Below are experts of layer 11 (counted from 0) of a mixture-of-experts language model. Rows are named router (the router's row for the expert), gate (a neuron's input weights, with its number), up (a neuron's input weights, with its number), down (a neuron's output weights, with its number) and show model dimensions 128-255. Each number is 500 + 25 x the weight over its row's rms, rounded and kept within 0 to 999. Numbers have three digits each.
Before each expert's rows: "mostly gets" lists some tokens that are sent to it at least half of the time; "comes before" lists some tokens at least twice as common just after its tokens as in all text. This comes from a sample of Wikipedia text that the model never trained on. Tokens count by the router's weight.

# expert 8
mostly gets: " when", " against", " before", " while", " sign", " group"
comes before: " the", " a", " and", " 19", " his", " which"
router:519499507511509550466540504552508489503454476492512459528461535482517521491528512513481484495505548477445494466510488545525537525513470479505484488478505529515495517476469524455453494466518529513474518469506505490515535527558504488500517495504514526510510515503510474491494474506495477498539477462475510518495520458526463487487518508507506510528489537481480519484500477497477508506509
gate0:493513494477545511496508494487529515494520479459520493516483444512589512531522501474486502517506528491499502510483522491497456534494489523502529519471521511561505478480497491422488528518516495503488457525459473527484511509510482461524533520491544507544484509485485524512501475468470498465513520492527458556515525448494493482487524515520480481468519505501508525491543520452475463506505
up0:494474511520460479540462488521463468508516495538481516481505552489460470467486503515521466472522492504494500504498476507498548485505511464484483509521489487437506519498473530553499498492479495486526545493515555477536488469477532528469474517511441497473516492515513437500530498549488497517497463515496516474465485525506523561503484479460520482522489491523505466484468470536529521493493
down0:499514514508514522477505512506484465524466496503514519461500524501504506484501492502480484541534479473481462513501473526518497456480505532471486516494524550526460525461503454495513507509552481533481512478542519472477516578510488526491538531548455516499472523488512479514495500459550508501514494446499499508465449498505492521519499501520501498531517488519515473490532493498484497496544
gate1:509487492495494488519493511512530533522480543529547453489501516493473462477510469492535518433542512492515508511487462522519440493472513480516471506481470489519462504472491477542490484512527470491502510512496526504488516513476485495464523501449492517540520497478475499479536502496489525496502548426534518480521507474485487499490515488501517440546451528480490455489505533511434505493465
up1:497530490486531502515489476475574520519469512528530503476508525506465520537536457526498494495522497482500484504480489549525474511485530497496479533475496451515526511481481525546481498488500504521492556520531514516476496453540457511472549501471479525537495482481488511504528503510496495510485517432477517476502546515505473499501498530480548497530475526480492440540496516517453491509463
down1:523498472539513483458472461492506482528481506514462519518519497508494492534527533539514545524502478478483506498495511482510487495476474492505505508507544502543502498490458523478472545489508543460499515520518507488499547486512485475473541484518510515510524508523475516463543496475538535484478481512497487535494481506516467508507503549551401499445507503509488498509558503521493506501477
gate2:519464503506514433490536501517520426531481476473502491513503496516519478492469505490517511540529467462450561484482512495495490505521549456503497517480498516541507511477477491439466489485474511482480503520520498457525496506527474491491521493491548497549471505486534441477467452506519483496472509503512564505467507508458476495500523484503516487464455548522509544471513478502527483494505
up2:476539479502450474536458452534516496506556479489501495486506501507494483514451496503506459505458442467508503469495499544469492481504510530489492489533493486484504501488477509484511506467483497475480527471538524554514498470497485452471473478458502514500507516545480493480479520501475476520505457499502496468531474465445509494510481496489521490492452508541454479462492486488473501532461
down2:457488482479504512497544498505516500522502497516442450522508490495527517519496483489503518475423476530514517506496475498527493508482530491518507463480528464466528475523480525528554503490526507500516489502431521506523439467492511476511433507480496553500498454511501527499510533538485478477489501544488465514513483511520493486445533484513517536513474468502456479538509512508497490520489
gate3:509511497505508534488462509486479496452516472528492480496488501500490489488500510518498487481508426498471502480511523510490544537514501551514483542517493493491483465495509512499513495518491511448518491435562497492494506490517466561508488474516502476458499530472530543472484550480501519502528466497500487468492510495517547494506559467484514489477518470468516549456464508487502481462508
up3:557492524508487519476470494506498502497543503519519520496568500479531480520531502516472484479504422515475501456489486508520460479510506502437533525535471504519523476477485494468493464512486489492504489498533531524516483480490489500538525558508492476510508504503484531466495501510476544534563451538526501492536521481479495482514508481476506478491538497508491526478471491487495488454501
down3:529527516491505533467525476486497475473480516494457505518493546510505463509518518487537485496487496519461481496491474516490514526477473468511461509523492539495492452431442506496530588504473551527487512503495520513515557568498472527508493502490501520550493508569489498507526514490497525514545519464509504507478453496498487520540553505495459472535446500508478496472489516471509483514544
gate4:486504534471492478511478487485466495517508497492453468526502499466518514493504495534554480497512516464511508484495478562518528499459440465520479477499523550516492506522492493451499513562480482488534528511518535477462481494479478487548516508532523476473488520489516509492496464475476516463481508474475478547504509501497476494503564498516511450524521475530459508484524471483463482498506
up4:489480460517510541480514522540531519462508505495519539498488530520507465531493538483449539515482501522507451527493508444481466478544543529480521491508489480482498473460530508535515482463503489530488450494486488539520518474522501504462472486489488497536517510510484484504497526525519493509494506526515515498512509501526524488476457481490474557494499541502536490501451514510521531480489
down4:469481500486500477490510507506503485497488501542513520509494491511481522525504479497472462570487461537559508527488477505486452561475461560517497486495532486482516527518512469523514523474519438504499445450486494532481478527512493502546488532496506440492459518522502532478504477511482509464482547504524572528507487522497516454493518514515510504510529466535496516514491523492490525516539
gate5:491461481504513502486548509516467528504482470502460491562521501523547528501506549504498478464491516522500523509472483549485531529485543494517503503501516563491495558525470515516474498483507472507476462465502517483465531547489491478454509523466479552510495471473539463500524476501484489493511523525458524491502501512486474481503520507485488473482495489482545485493451490473487503507489
up5:491439470471510512523509506513487511520503458489478508490534494502578497490511526493527484478475526511523508523477534516526530561489537479551470484483522534478518535544517556535505496433501485489518496490482531490499517537473488487457452549459489558512511453470515478489527502537464519504492523503491538504528516506491480463485500480483490477498481514499538532534462472491508538489481
down5:519531474526460538501548486535516507530501506493436479505459493499523499513528551480499502469484520502458488456482500488514489469539511493479482472510484495495538502511522520518473546511544482488495514452494503514501516488546497498503501504509493488528512504532505508531540494498514526506529512533513492468498531473486482478510508518505499481513509472510545491537511487517513494449527
gate6:490478486476492466495486520577501528521495520490514497529519513485499534486498556492553461481495531511503525474494476498523497474468452528528516464516497476509468498485553507504480546513496440462500501446498497513503520498478467511470485454542522502468516510510537520475463488471543501474509529496481466472536539511528453473484562532564465498516480545510506504470495482509493470487464
up6:487473500470489499494488515542497549529501522503529510510536498513501571483536531501557502485535543478460508447509501517501492451484439496531493486522520465533453515527495522509496549521480482477478488466475501487511514501534498522450482471562507494477537494534492514500476515476524530471498526500487465505508521506550483498513524551561453467494477544499517481471499520470493483490465
down6:482507531467503512502515478531528486502463511525494493508484533521520518498476511474441508502492516512480477490513508479435481471507488518512517459485484501550517489519533511537483555510526494524467525458537480511492530533494492549449513495547493505530481512521514494514514523555514471508481456492488512519495449458477472482502494524506499487475492497507524464480498474486469532493479
gate7:492480503526485524488490459504514502495458523516521538506504537476507476524520481484511491534513490489480460480518485489506494492500451521516457493472467476535528492492525510467517494498524519499522478522472518476471480518497484490493489480461506513549513528503498531533472451494536505513488488484495559490553536514486457514489490464503551534520501532512527495487483510471479521475510
up7:460561490502478453493486528505534519517506490490517477521502504530487526486523520507510524456483495514528524509500480484521493479503517485502485451504486534513481488524485498547520543490489535525488518498473513434490534439498537486484474504506483483503455486495496489513507499487460501500493487517488446514502475468502521472532507508511489478524463489510481499508517515484536487509503
down7:482497488515496514489478529562491480503494531551475466487502520453507473529492463489487504480480498501505494501491454510488511509430534495469490490518500501457520476494478507545534504520527460483472549483514512507458487475512470493520492514502484507498508478510489457472575497505493466451511493536487444509502483488508516538509496525494520492486514490480491458510507469539534518520519
gate8:485570533535499510508505516519523471538494470516483536482535532518454511532490507474483495503495484519481517480493465553490501490493518498506508491508557518490529533499533517516469485471528522488501535557492525480507522514520469529545500490495494511530476493512515523499525510533472478488499496471531509476462531470411533524513519530486557551541500458469455504526534469510513551480525
up8:457518501503490542532508572494509504513495441516463501450506501497508572509493545502459497507516500480453504500470496552470486494495530493467534504500498555471485505505518450511445502491504510468514500491553533499530527500540482531483483495461516517532517507482578550504524523533518494507535463496520485476506492533455521514509498532506478508531552500502486539498483471491518504490533
down8:496479480529520545531515494471461510509478540490481485486538498508541565492489517518463446500477516521472472513504496550493509494509526485498470510489514536516510492525492522498539562510495450531481521517479509499519518514516472510442458488561508496510521502491484520485467497538497475495529520455514489482440473504504463524483515541502499505525515476485509509535476487477501460515481
gate9:494482538508516516498519485510498511476463488506503490495484511459515479550515488515489488504551516493477499494469460515509496478444506472446487497491501489461478498507520536499483555489501503503462517443473536525465519488482530481502498523479521530525506492497502488505544484530547524453510512461513486519526518505537482469450511472521489516486497505520460536513496482474485496556505
up9:510477538509484481507505458498438507524475499489514507455480496472495527527524456490477505513497464502443535478501521502470514523515476491506474548457480481510490467528497525511465507504485503480489517478477476479470489532503495494489466521505477533475507479500499558493492479545514487513527574513511505487509485541438506565492496488512497495518536467541527484491459458465488512542544
down9:443513511472468472522489488495505505486510512506487493502571504522487505538500504531447505473505488513473489543460459493490483494472518477510488504521478507554501538464460508483505444490525496514509505528531492489526548532554489498428513478457498507478463500525469499486501505538471470495497447469521522483488536459479513475499457499524475503484534499497473493490492508499528480513527
gate10:513502477534503478491526470512531497545494492468514466522497531489477541496465455529514486448469511470504508476539526538540523499504488499518486453525519544526494479499509497532483531498508532505460517529557520490462512497520541527517488476447454534477542500463477459503501502506507492498484472509522498506517507491479481505488506524509521523520478525551452458472501507475464487504491
up10:474529529500490519499564493509518560532547471482514476501483556496482512499456478519499512444518497498471481460532524512535460475483488525484495484485528528533494501511482532525474528521513537521462538484524496496493528517499521516493494509453467530502495487468470512488506524525479501491494488502520480491473531493484460492487467532465507531534451517532434499483507514497488495512508
down10:494517486528525517488526525456453516544495486474481518522515524523504501526496475520483507539494473481518517522482511471486480550494506524486428492478529454491481499467483479462508510528503483493520478514486462510450501485471510528473477473509479460521504522473488526445495491520487503476555513516531501491496512525498481512502509507485538466520482499496463501493460538476507496501532
gate11:474487477540487522458524514496476484467511465456512474505483471518495472524493479491538477495516467500573497475488492495503496526525513498506563467487492500516462440529488528495523482494463532513460478513486511580529511481457510533531539484499488534489497513513472493510497462520468462510519516525488530497491454538501491482509538503532548510510479521490480454480525519524507507496521
up11:502482501464553489524481485508485510540476553485502500485528504499537484478491533471494478489469533554481503529515522519509494518518500502512523513508528508512500521481514451486478509504529480498539499464518497471466458496548478496485433515521500465470484496502540485496493481472537542502510500503521487500489488520507449539509506507474443487523512523525480543462493487514494505467475
down11:501495506495455486511504496472521500530481491528507493502511435490521497529500502519503542495499466512541498503481513457479478495477563498515521517533495485495458526510516504491513365483508509485499453497494467456492517500538520520491430523498508473483491482474494485477491482464497522469504485486478495487544536505501488472493477482524476502493567475493513525505515509516478481483502
gate12:509507498458519502474516492574556490525542550476510467531472534468504519486501490541497499472460479498514457469452480455518439499472519495476499484524521499469519488553433479497515536499537502485507498464489503469477493552540506487500521452479534498498496550516534510511531521514532493465480487494496463549520516481461543451472470492487471473575483524476494480529470525467482511493469
up12:491480503517459505527516519439450495504474447524482531458499464533496490519496539446506498519540519506506573511509492534490540524511490524514469482479463502524451532440573518472465473525478472536490523522535481541514494472486504520543481526506465488478501447491541485509475475505461492506507499495511530460495491512547436524512523502537520519428492494507510486472517468531526480506523
down12:477478464514464455507494536484448519491514511515467525501524520490478546519491526457499522457456495505508501510495479485527522484473476501478481539526491549498528543526474524475474501468526541510486477478492528487496479515538513511528533507540472490477487500569481496506480508467525491459521532472482489438452525528522487492502528492485527486516540511528524533508510490481523488481468
gate13:465524482523481502532508521529506516547499533521520484533486520532468507511500494529505545481477507490518506509527507499496507488518503479524516498483464499503501497519479460506456500496508503504515475477530482519514479494555507446527498489517504525488431499458553444469506541497472471516504450450466522502507507508514508473497486537522521497510517475513505453543475520525465516491524
up13:542495468468528486453501477497553483486484488492468501493481488486486496488478527466483455532519488472526517501520516507471477532493540506475492489520476508527512508462504500476564463512492522460484509526479480452497486506450508530483495473488453509475521530528442483490493459496482515496506559514545489439530504533477509507513503489469505517502499503537481496479536489474542499534473
down13:507518489487513515482506491524513496483499466452472493489498476495536503520507505445516509498519470503495508505494522477506504532541516500492512505503489524510488480532501490479501405492513508487538503534496511446550490487506489553547511503483473471533473510444483513474543504499488516434539497532501493482527500505489546498498527472498461499486569493506524474514472473549522503513505
gate14:510494464489505436500509516513485515485520457443504463518535489532482547502457540502482488505475521491454511486495509469504472506509485492501513540522511470518506486447497442505529494431438526557516424484495505496536471471506521501461513529496508510510473516500476506514505508485489494475526485518513476537498493508508481532453538482481455493482508494516464449517514478502504501512504
up14:462506509505500560461503482482526516501480531534484503474496487516494511491537485502508519493545485488502504523526470556471495496490486524476491472491442539467527514558487543505494476565538491452453553534535455541481516550475457516495526487499491507509526506494537492517495491531521498522483464494477507475505488476489509470480450504517489490524500484523518493473452541482494500481468
down14:497470489507427503543549492467510468505527534493538488514500473502534483468536520501508502503472513514498471479479538509493530525502536479486495495514547533527518503507491506472490502520511497518495483485517516455518509504483468478482482442522509499493477546468515458508449521523493517483515494483455524527521475521494507575495502474521492533540546525537486486497460460508528474522485
gate15:515487518472511551488506491535498517483490471459504503510522500482541489506505593499508484528489511471523515540474512507487483494508527506474519512469501461488519504505500495507539555498513476490492504452543464509494470470541555502474488477475488496568516509481496500507533530450496493497469452536546518490469535468517475500508494474495516498511505526579514542551464503479525485487495
up15:456524498513513457500518517468520445528513519534502498513480511527497521514490461515484541507504489532502512464480512489481517481500515502533484502516466537513526529533484517462473445504503496500485478564495560536501527527482435486553555520486531508491517508525528526494473448518529531508530540493489484475523506530482481497511514526515488511527494510482496534448500498476434491517483
down15:525503509526511506483549479463511503519520509482466517541491484468513515480533469479537534534540509487506531480526541488540499522505490516462519477467500492521480521499487529515487436509519539523521478565473479480524525494470460481539534528522497511496508493527528556480474453452520534482517500487477518462515499510502508463549533517480487537481518482482496513498519503524512477506516
gate16:514527479532512492500497487480507520523435496498510454523509487482507418510493507529516537498517521482515508528540501494509513504515493470505514444504554494484493541515485497513494500519501475495521498514486489472450485510470506507535476526478505488531556478503500519500480483502505491490537507511503474538481477496491536520471534514473482531526499485452529497470503523514491518491477
up16:496498508491501536495500505525467529486493502507482548535511496536503480495485489477442514489495487460510499524511515493495495513497439495497501484512510480529532516498534503531479468472505476496524494518490476492515532488486517516487519506484463499535510495549480523477489531473508493500494475479508517451492435448492478503551495527488503532510497476484487481467506533522462513489461
down16:526499482543536480510492524477476535487518515499464488527508489495485496466536468483469466492496498491476529530504489533507488543476517493493455485482495501511499530485472488485473507517471486497487504504478485496517486503474534523487528466473445495489505507548505491517475469413451530531540480483533526475534488482477482498496514571454490501515481474508504506493522518509477468499509